Weights of a small mixture-of-experts language model, trained from scratch on English Wikipedia.
Size: 12 layers, width 192, vocabulary 4096, 36.5M parameters.
Training: a variant of Adam for the experts, 373M tokens, 11390 steps.
Below are experts of layer 7 (counted from 0) of a mixture-of-experts language model. Rows are named router (the router's row for the expert) and show model dimensions 128-191. Each number is 500 + 40 x the weight over its row's rms, rounded and kept within 0 to 999. Numbers have three digits each.
After each expert's rows: "mostly gets" lists some tokens that are sent to it at least half of the time; "raises" lists some tokens whose logits its average output raises strongly, later layers aside. This comes from a sample of Wikipedia text that the model never trained on.

# expert 6
router:483510473488437510459483456498493475468559532477510415460446490569475504548544495531549513508549529522487524531509460530515519488568485462552514445485512522466483501458552516507536542471500473
mostly gets: " La", " Stud", " Commun", " Pal", " repl", " commun"
raises: " ", " and", ",", ".", "-", " in"

# expert 16
router:527468559489565513434540525476466506542506524485563445514502502524469521535440559525569534546493555552505550519520477535485518454528518449538488495452537483520560529495521463519542499472465438
mostly gets: " William", "ville", " Robert", "bert", " James", " Smith"
raises: ",", " and", " ", "'s"

# expert 14
router:526494543505515439511495457451504460545501540482528503495600524469586544493404492458498565473560551487482504512483509551538479443547533425509485435424491497511539503527585526573489497534449475
mostly gets: " present", " design", " fac", " Turn", " book", " small"
raises: " ", ",", " and", " in", ".", " of"

# expert 8
router:448537461555529489582554403409520512507470487450441496465493512570491500454498495499566517489508532442474507529549480529495535463567445380525509460520585510492507485526484440540520511456501485
mostly gets: " qu", " Sch", " Re", " rec", " cap", " def"
raises: ",", " ", "a", "o", ".", "ing"

# expert 27
router:473534533479487537423505427478500520473486594472496492534548563526442560517482486526492515534515520548499547493485461538550519502558516408542475560443539486403514546452511508566498501521569501
mostly gets: " States", " California", " York", " Japan", "burg", " China"
raises: ",", " ", " in"

# expert 9
router:464523470491525474530489503443483541484464511428517497477529427551461476462459567513498512488506542515400450541515478534513548487500485439541452444541503509486477545477495500579470503476516479
mostly gets: " p", " ed", " bl", " r", " red", " mat"
raises: "i", ",", "a", "ing", "-", "."

# expert 28
router:519510475488579510531476417474534498493495469534517463484533501511489469548484454511554504568550492496430534522444496554556505498548471449583542542495532492496527499445570483508575509484537492
mostly gets: " Preceded", "Scientific", " Born", " Ma", " MF", "===\n"
raises: ",", "'s", " ", "."

# expert 2
router:512538475554522491558526471474560557520494580538528560481495459530494566534468518503543540458584589491466501471459484478498510446456497444517477522518540528414494591464508526486471558518510499
mostly gets: " cont", " all", " o", " con", " te", " sub"
raises: "-", " m", ",", " t", "."

# expert 22
router:461536446536516503562534522528517514470477482474442490475547528531473516488499567524472591511487471498451526564484512531481547452473474384524468525500494499458550477479489469518510496524447459
mostly gets: " Hol", " Med", " McC", " Mart", " Hel", " Jan"
raises: ".", ",", "-"

# expert 31
router:523471467489506412561551474509538445522460561456429477490483462498468517464497492520527530471569572479509494493482499544476545466498487388547511541520531505472541471511511535529510521474530496
mostly gets: " T", " J", " Z", " K", " H", " Kh"
raises: ".", "en", "al", "ing", "ar", "on"

# expert 30
router:490498458501482504485537467527489513567471561426509429480520487483511554583456548523550532505533489514487521463439444525529526462448556425496471551476456520525518486550595472466462551527468416
mostly gets: "ced", "pite", " Miss", "ed", " show", " Los"
raises: ",", " and", " ", ".", " the", " a"

# expert 25
router:488492522548570435520542481483507547498468467465514530455494527539519543462461463544464514505508546548454538470458457525496571457504534415503523544479533468478444533470536510575503497431426458
mostly gets: " sup", " prot", " effect", " imp", " act", " ant"
raises: ",", ".", " ", " and"